Experts of a small language model.
Size: 8 layers, vocabulary 9692, 51.3M parameters.
Experts: 32 experts in each of 8 layers, 1 pick a token.
Training: a variant of Adam for the experts, 293M tokens, 9345 steps.
Below are experts of layer 5 (counted from 0) of a mixture-of-experts language model. Rows are named router (the router's row for the expert), gate (a neuron's input weights, with its number), up (a neuron's input weights, with its number) and show model dimensions 0-191. Each number is 500 + 50 x the weight over its row's rms, rounded and kept within 0 to 999. Numbers have three digits each.
Before each expert's rows: "comes after" lists some tokens at least twice as common just before its tokens as in all text. This comes from a sample of Wikipedia text that the model never trained on. Tokens count by the router's weight.

# expert 14
comes after: "\n", "-", "\n\n", "- C", "- N", "- •"
router:485447538491523512482574504452503445508603503515483551484558444447518601487535471562478605493493558515457584424475523539476573524414512482469500564466527514559480530520511538449580484656450404431514468524513518435561492493416544491513495535574489442567513530495518527388570454561513511502523487518505540501451474407551513481558509579497426464371467538565485452470459524563596572580470528522502512468448360487536428649562525551526599518575535473444527493425483511460480538544494540519471493583500518415535579536518415464450396576490516481500493541423478485544440531483515516494
gate1:458583502441495502484495494448465555535474427488562469569475500529464586492501480460432466605534545505662538499543565469540479500468432485501488481452470415479549480552537471460548516528403563567498427451492520481468515639485542396545440570519517482550471550596418530528445446524475464513512527473581422547543335467477549536466518463511416451439583487474490452508484473444445444471497432546550524551524494598509507500505426485442523509513479508383465478536505487529477562522559442453456615459461582550498489529436413507472527470532460496459378434566519454560550582478506533466
up1:478533439482581528439554472442560470548437496574486460459495435448541541447479461452489423540435564535605542478572446456432477498507479532503461467541564497483518510558589453449509425512458493509467466509536567510492435499456515475483494502463506474468427546610518418545541453483533537593615517455481486559475481455514563508505457469493438500482481483487508535514477472510426533446562412589481501490584504612468549494502483445476456465564450481417454538540466411417456541562607452486512606431440590505524454471398391384552503503476458458456461517461442415619513469385518439529
gate2:486502497463588550391447547343525563567518549498490479516548564508515495512488533488557513519509448450585503467564536472485440562501532497514426646404473527484502485475402442466496480468531534574432451486399511458459519479418587565438491540475450504438501559517447552475416393509520567493548527437548563484514500435432621465457523520528382412545507525483539492437463519538519467532383525519452489553473501505430458539479480519501551497563506490468422385483494564527572460479425455505585517460501572431423544512400484465430500525538487509547549559433472500522476452540504530425
up2:509497443535500573477591485461447461473483403529463544552431461490508475500541488503545557526496556529460508529412416602505456362436461515479521458522550459463563546495574482545493522516550636524620457480523533539538508542564416483549410565435557519588494472470457450492534576458477474426567540543505486421533493571567410560471452497454524597458442478502563490512487501506593523476582460505497502491485520505521583400523505455499457489404608520457523569532536422528497555517610495473427531509587537548531379494616485550566567461495503554511493445590534508487511500461486506488

# expert 3
comes after: " | ", ".", " ", ") | ", " (", "| "
router:498516522556447422465560515492521529515496482523489424485536491465559486439587488468434502592474446510478497364485469488493571548529474477476626476494510496498476438412527533442518550660515484495520443550477511564542512518556501484511527485532521472417515580424511463502476469536460522491453488522529445548491494397420470496481518498577407421419509576544575582554566512460500509453460420465500483539482312404483521568513549555503568470470518569457480499410499565465578466533509541526577482570502471526463459525472479507477416487410576557565490522450579526527540588626515561543
gate4:516513530495477548516607549468445540458468542471457493448475509485528506544472530479495555440517508489435501572489464491469481496493552475428456579481477535564435571561515390354486565501556526414533487520480486434407546424585563515639455528482562445576417510445565499528625466512506475547559479462478595533425586486562495515513553465541502516541548464476560514541502513588485499540536491589521457552541424416480594572533517486432446553423534577474503495512565526544478527532431451509477527490504500450527526484420540469496501552509616547482400484583496389487560566534501610520
up4:544586567458516549501454497567484481579500531527566614524424391513556491479512499544530384475482407484566493482526514471475472525470527549438449541526488497421551557382454581580485452476475466449541564454478457571457418509540488478396441437389522568429572455591447474471507544415465485458536536434536484459532398478497556505532520557564469481501477457495431466447447487512589542476499521447437504358563460564482399446486520458564506516507478547538553527527485504487430507509522504490472486516462476575506555528578441492385439489558411473494563466439472508474553506452474391478
gate5:525508467536500532498554475520484520459472455484462510428524455569469451568545515521455516512525584491443491485507525560431540557435521466482528486522523424520447537562533520441559414530505502453528415468588476492517449462515532522493416407574486525449571565442447427500541462518532527474497608436567576533406413500501541512511439534493415473551488593561522492467493478505539527467530554548572496406479485491521487513551511594525483643405544476540486509377574490443422531379581605528440403476539513464531469549446447575430427574363518468522505583487546497567488534495546466511
up5:496550499551474485512475535500507423497495499501570507410489393554460463454564503497420484524465513506381428538528555517496553508460505519439534524490486483460400533515478513495498412519547438438516345495450499531591481475491491458469470376517514569460566617431463474436489454538589506493517512536560455507436423415496567446512444590553466549480526528535471512551513509539466611502503506507501442489464455487552412568552535546568514566428427491461519540469544502459424450472531553542523406466588488555471483530438370476367508542470443465598546504453515575539429488458545416485

# expert 8
comes after: "\n", "\n\n", " |", ")", "| ", "3"
router:538468580503434402490530532453411514518549407479440463443542484490483500478608528568500611540540463493507555362466487580542458514471471546510580457560550470410494467482459573463523511604523555476522450546471480510511474484463413517476461466501537391536441480435526546399472470531539499468467536423513425578506527454473494488440488553542444465448480570466465505561560515473504607410478550502526543567602395476471466602475440610425492504476626517486478511458499461543502521476508513562547509582484461475453552620470452488465475571503495538486471519502513532578500503614434551490
gate3:546522557518466406407479484446560518488535449531447486412521485567459520584543520481566519548472565472475577455439547515551457443521496548438413431470483587528528389380450488427485474508558510565431483413544551471519481461436515530529460482453497488478508555462405497478466430445478532486402506562496519442516534498450422511507450523517512546512468456470447471546510515339442566488553433483576525456518544473493562496567506549552546415453471514536452486533544466510608454563603517501527633460474471471601545466564457428475486505463436520500544433553596508432591454533499555464
up3:423573507456483501487591430417490482536528509537542523424528552486471509536458501465539476450454554510363415464500473605463538516496555499530505524538501430439572529459555493481444427600445491473502473504447475499504458474586581486487530498514497500486463406537437469540465486449503517486564475494458522558465495495402390615517395623409440592510490512417578557435466525555599496453579505565565502469439513553460483560491521438519422500505493502496511504455497520443531477511545404574500448445553624414501541484553485519577539574479519485563492561480476591439577422553525511493
gate4:415438569482522512478420485409590502499468511463500436452596526537427478548617523558454548453472468504477498463561573476525501510529596546611533518509396509566560398499496482504453512495534540443540544540525467475517474485496461502586496587537410512548547395554521481582564489503446542578545565492568514579474380503492500537435530508486498479456534458483383510428446536505518551450506556554549415510521467468477453585449441438462528481573484441569443496454454514464478509607510423435494480476588562489478426456554443499508453499514539555443597598500528452490513474563549585495
up4:563420533448450492480568497565452566412515517504417546490499492505576510544462474446618460530517449474522544593473482526466455487539460502402533509482482529517481546501487424450465566569592450515438589399492549452501572510529450517449491495445566562516446598461562502435471513418502474515553490543341435448490580499528557511552502500483496463523459523516519503596492478496484496510548484523438536440549463475536501450524580491503418421356492479441520490554496450476443459450495587499500417546481407478540555603347581520434511561459476487460500513468476585540488531453495403531

# expert 30
comes after: "\n\n", "\n", "===", " The", "====", "=="
router:551461524504437555523512545494536472505522464433490474585505605469480517509535447526492585520519549536554565386516474525484574499571453455572533457506472459495474525504496456469514501584498546465462482564548476566538477471439557497579495486582524450580524460490514496470495497534499500358493537390453503511601478500538573472455569486549498411521593491452488516509500449373523529446449506448554503405482350512528529512520574544449572506482536460479371526497536537519489489458405522538468581601513515451511488543486365493477388461425537530538516533420592543402535498511417559460
gate13:455436510509414529494533473487519584585458510492523491444505523375469518551579476435503500476428441496516522599511523503515540481455456513473487512473583462516568440439421504625499383513554546555600550540501545495574411566512473444559515440479404591512528573538538567474517515479505554442508476457528523402489542450540555483509523583496481484570434501531456561584528499458498494475435491526556526507452543495564572542525565604508507556396524477577457489628498437507470514475479580378463394519519492529476584519386496457458504462465472559498534442551517460552509477457594499537
up13:499501518538479553428521501528505620482378533563492503504440522414476480518511536520508540575504491506528489510450619496550493466481428432569470409532570465528604478524490512522482460601572517530532561461495499507490530564394483459501502428401504576451517490466463589496491439443492463548479546464427394452527458533485503556563575470450529513513443416609540537542524512392561511441549446507425446568443490567516571543528473594514485613450486505534424496578484456539550527456540571549495530454606526525483471519408512465407425491496471438467463515517521618527453525529591529485
gate14:497459448501471521486485524436391473459488506445504471521441615354563485531486451537499539484618578539570517374454500413494492512498549557491533504507479510506508487513517494497498580503458595446379479524417576519502500526513601588477470578433505511569543520478472489504524513517432484484477491496545542455499549520567457532465457442556472453469537520530659489457468554500592518527449500439605445548515574427452474513491513526505490419482481479509501506526444624547436449499475522471545577567470466523434469485517491535588460427586605458534547543465412493513543517473428469371
up14:590480539491491498438494449498442476521447589467516499520475474493492445472369524387476478470458449523473472613493476414467441536475519469503471549582501537479519455564484569534416473496453516565572515521514479469504527442500533528579501456551499545474473388487512506452436509494596491594526473539519416526509420528482451561537475623456529531564439391467440606535602495473449461552493578506477494446628495572462551550446538383478499510527345520483516488503464566476557493496489592439446512507516506494573466542461556477480460500500407531533599503532537589545531477480574468568

# expert 9
comes after: ", ", " in ", " | ", " (", "–", " "
router:505494427493489460522514472439547508453513479463426489477514501445457489453515532612521615495572471397416528391524497493486596512562521474498436446541538525496527457489432588427532463570436560546511421535435522526526506583426532500539590581461497525404516533492483512472380506497491439373449446452544495615428501503480570480508416573535495471469488583520490484540463558539433556479442491496511459467539407440504535608479514592534571607524523580484515462491445536467505485531490506512491479492509452444459506575443550509408468531627536544521491485481550438535542588546515598487
gate1:516474462486535507472507507417493516431561454570534437486483585458365493591534473583529445462566541583471378535481574450466529511498462446569525462556630461474541547437411611533506549521453533502435508566506525457496519548540506534464416578569504540464453478546501544590426605359557518448452553391542531440554591512508457512466505509436438487454477506546470481479482508491500691557539500496506583486525537450485503452524516454545490531446457497495525485518523475505434478456487525530542513494533512545460559489537598539561524396572487478513568549475498447545467520492538549491
up1:524502510400481449512498530574462580449470456455534495586507464466447474545414531570520450590612521477463482480459462441520489532517440424466536431522536403482525461504520569505520438488546511515598536584457573532556438485610404477527519441453464462532445535522551591528373529550570461507542448553508531507493410520436513536491537500559496655558535513528574489513458449500524494486521529507429532453437518458483464554550405486503494554454504501510579518469429483553534503589428490494487542562523539535550516349527657527607580548514497489558508464532513430485522477503487483477
gate2:526533546598443485547521495502595486466403537513538427508525412517483521576513540467433493500499533485467528499409470527507523499457485463476455480443491455449535464466543473531599443555560482479482494523542540538539524445386422534435443460461505418515573551421453434430449593435497497530448470535494598512481378491421561576412497562631431589487511484482377502489476528472500516404489528432551560506477515550482504507462369513569375546562495513540576496498473509486468512469540427451487504572419380531530516453504451466433498430532503471442526443483524450480541570440521518510
up2:443471508418497408527476585422560535535507464452538471565542433468445523559527474512495578564503539533503455482461480493502507565455546567464540454508527531453558558454609530450487505480502535509485469551594558384488500533448658539572452475484449582436550479537456506525491478532520661503530474466380458484519517543546454460496446518507587523464477585513592482517562465498422515487500534453485427488491564521504535513509543508535591578458452573469474454518547520472492484513593582542488427499563450580483560468496538543581406573496543562572512569482473598542564537535617491526

# expert 12
comes after: ".", " |", ")", "==", " =", "==="
router:485542510427456500513519476503449528463520453488470455585488481520453568521549468443415533582499442431457504418496563523530547543478522504452581512382474453573559495445479556551561442600558550471519491541533516444490558592460541503500503488501469476474623537467484501457484480572491388527485508510491450571552467535468544488523541546461501564428573590481478503561544444373505430508488474504478434493569388461506577486579388564430587497492601606438473533436506522456403463461512596434521462507558488490502551467544400569451415520473508462460480495466556510495558532472511601451
gate4:546533477459617478443563504532466587577542469464427467509485462474527524626513462461443457545477445485496446479556450492524437522502546438501501510463498554557514524525435375463455505547442528489569494568546462486432578448392496553497360559521486562509520485529490414357579551505432470521386456553471437532486493497523452510474448549461552559417518451437467530549547470591589454544531543520576475520440499519489596442474476430486524497457579467425506460477509567438483490540428521512543518453531487461474504478483422571599609492418547539494502553548549474509512522547484593467
up4:550545507588515449467541491445513524519492549439590456551521507524575597524555443571462496603474520502505524503525455512493530503446564450493545417487464524553470486401516428490536527485519573444519445648456473421471510473384538526485499431483491457434509515420518538429601502480463556526443431465526416589533567542512414527547395514417488537518475415339475497480532435544560499560526554501456457502475529392580505514472495462530611466509527509472477498459522500411486471592499474529543498451509434491491533512551477563558568521444540621534556497577496419547548434504488529513
gate5:582531470654426499515511524441507503568545460577500493514455584590538478512433456516486562485525407461488537365498471429494525619457425526473540497514537534514581497424572532511561506575451534583509488464475417537449521538553433595449536466474492404408499505504479514475471479512595506499437546532509559559482427509517469584503506529466563573519530548504599553438593553552486482400482467497516581530438445507489496515498512491449543470560445508614512598552543550461508444519529467478580521556516513493466525543481488565494482558440486553535388518509531441517634456473449464503
up5:511442374500582412486532480438492528472466474427432442539482569483495472567476459527514536560486519535441530538489397548491521460490516497590506451433460562532498535444544455564426539495494500546479520552508544478473546494548605569593608546502483456515509516531504467537473478499405443536550461519540546506511514488526426546518451597449534468551469569637608635429552513441533490535456509516512490428461594492468495449495522390533565434568457528479466531511568543476494498586537501544583449500474508521423612477482452538635500493417477487545534566528454523557586527471430539457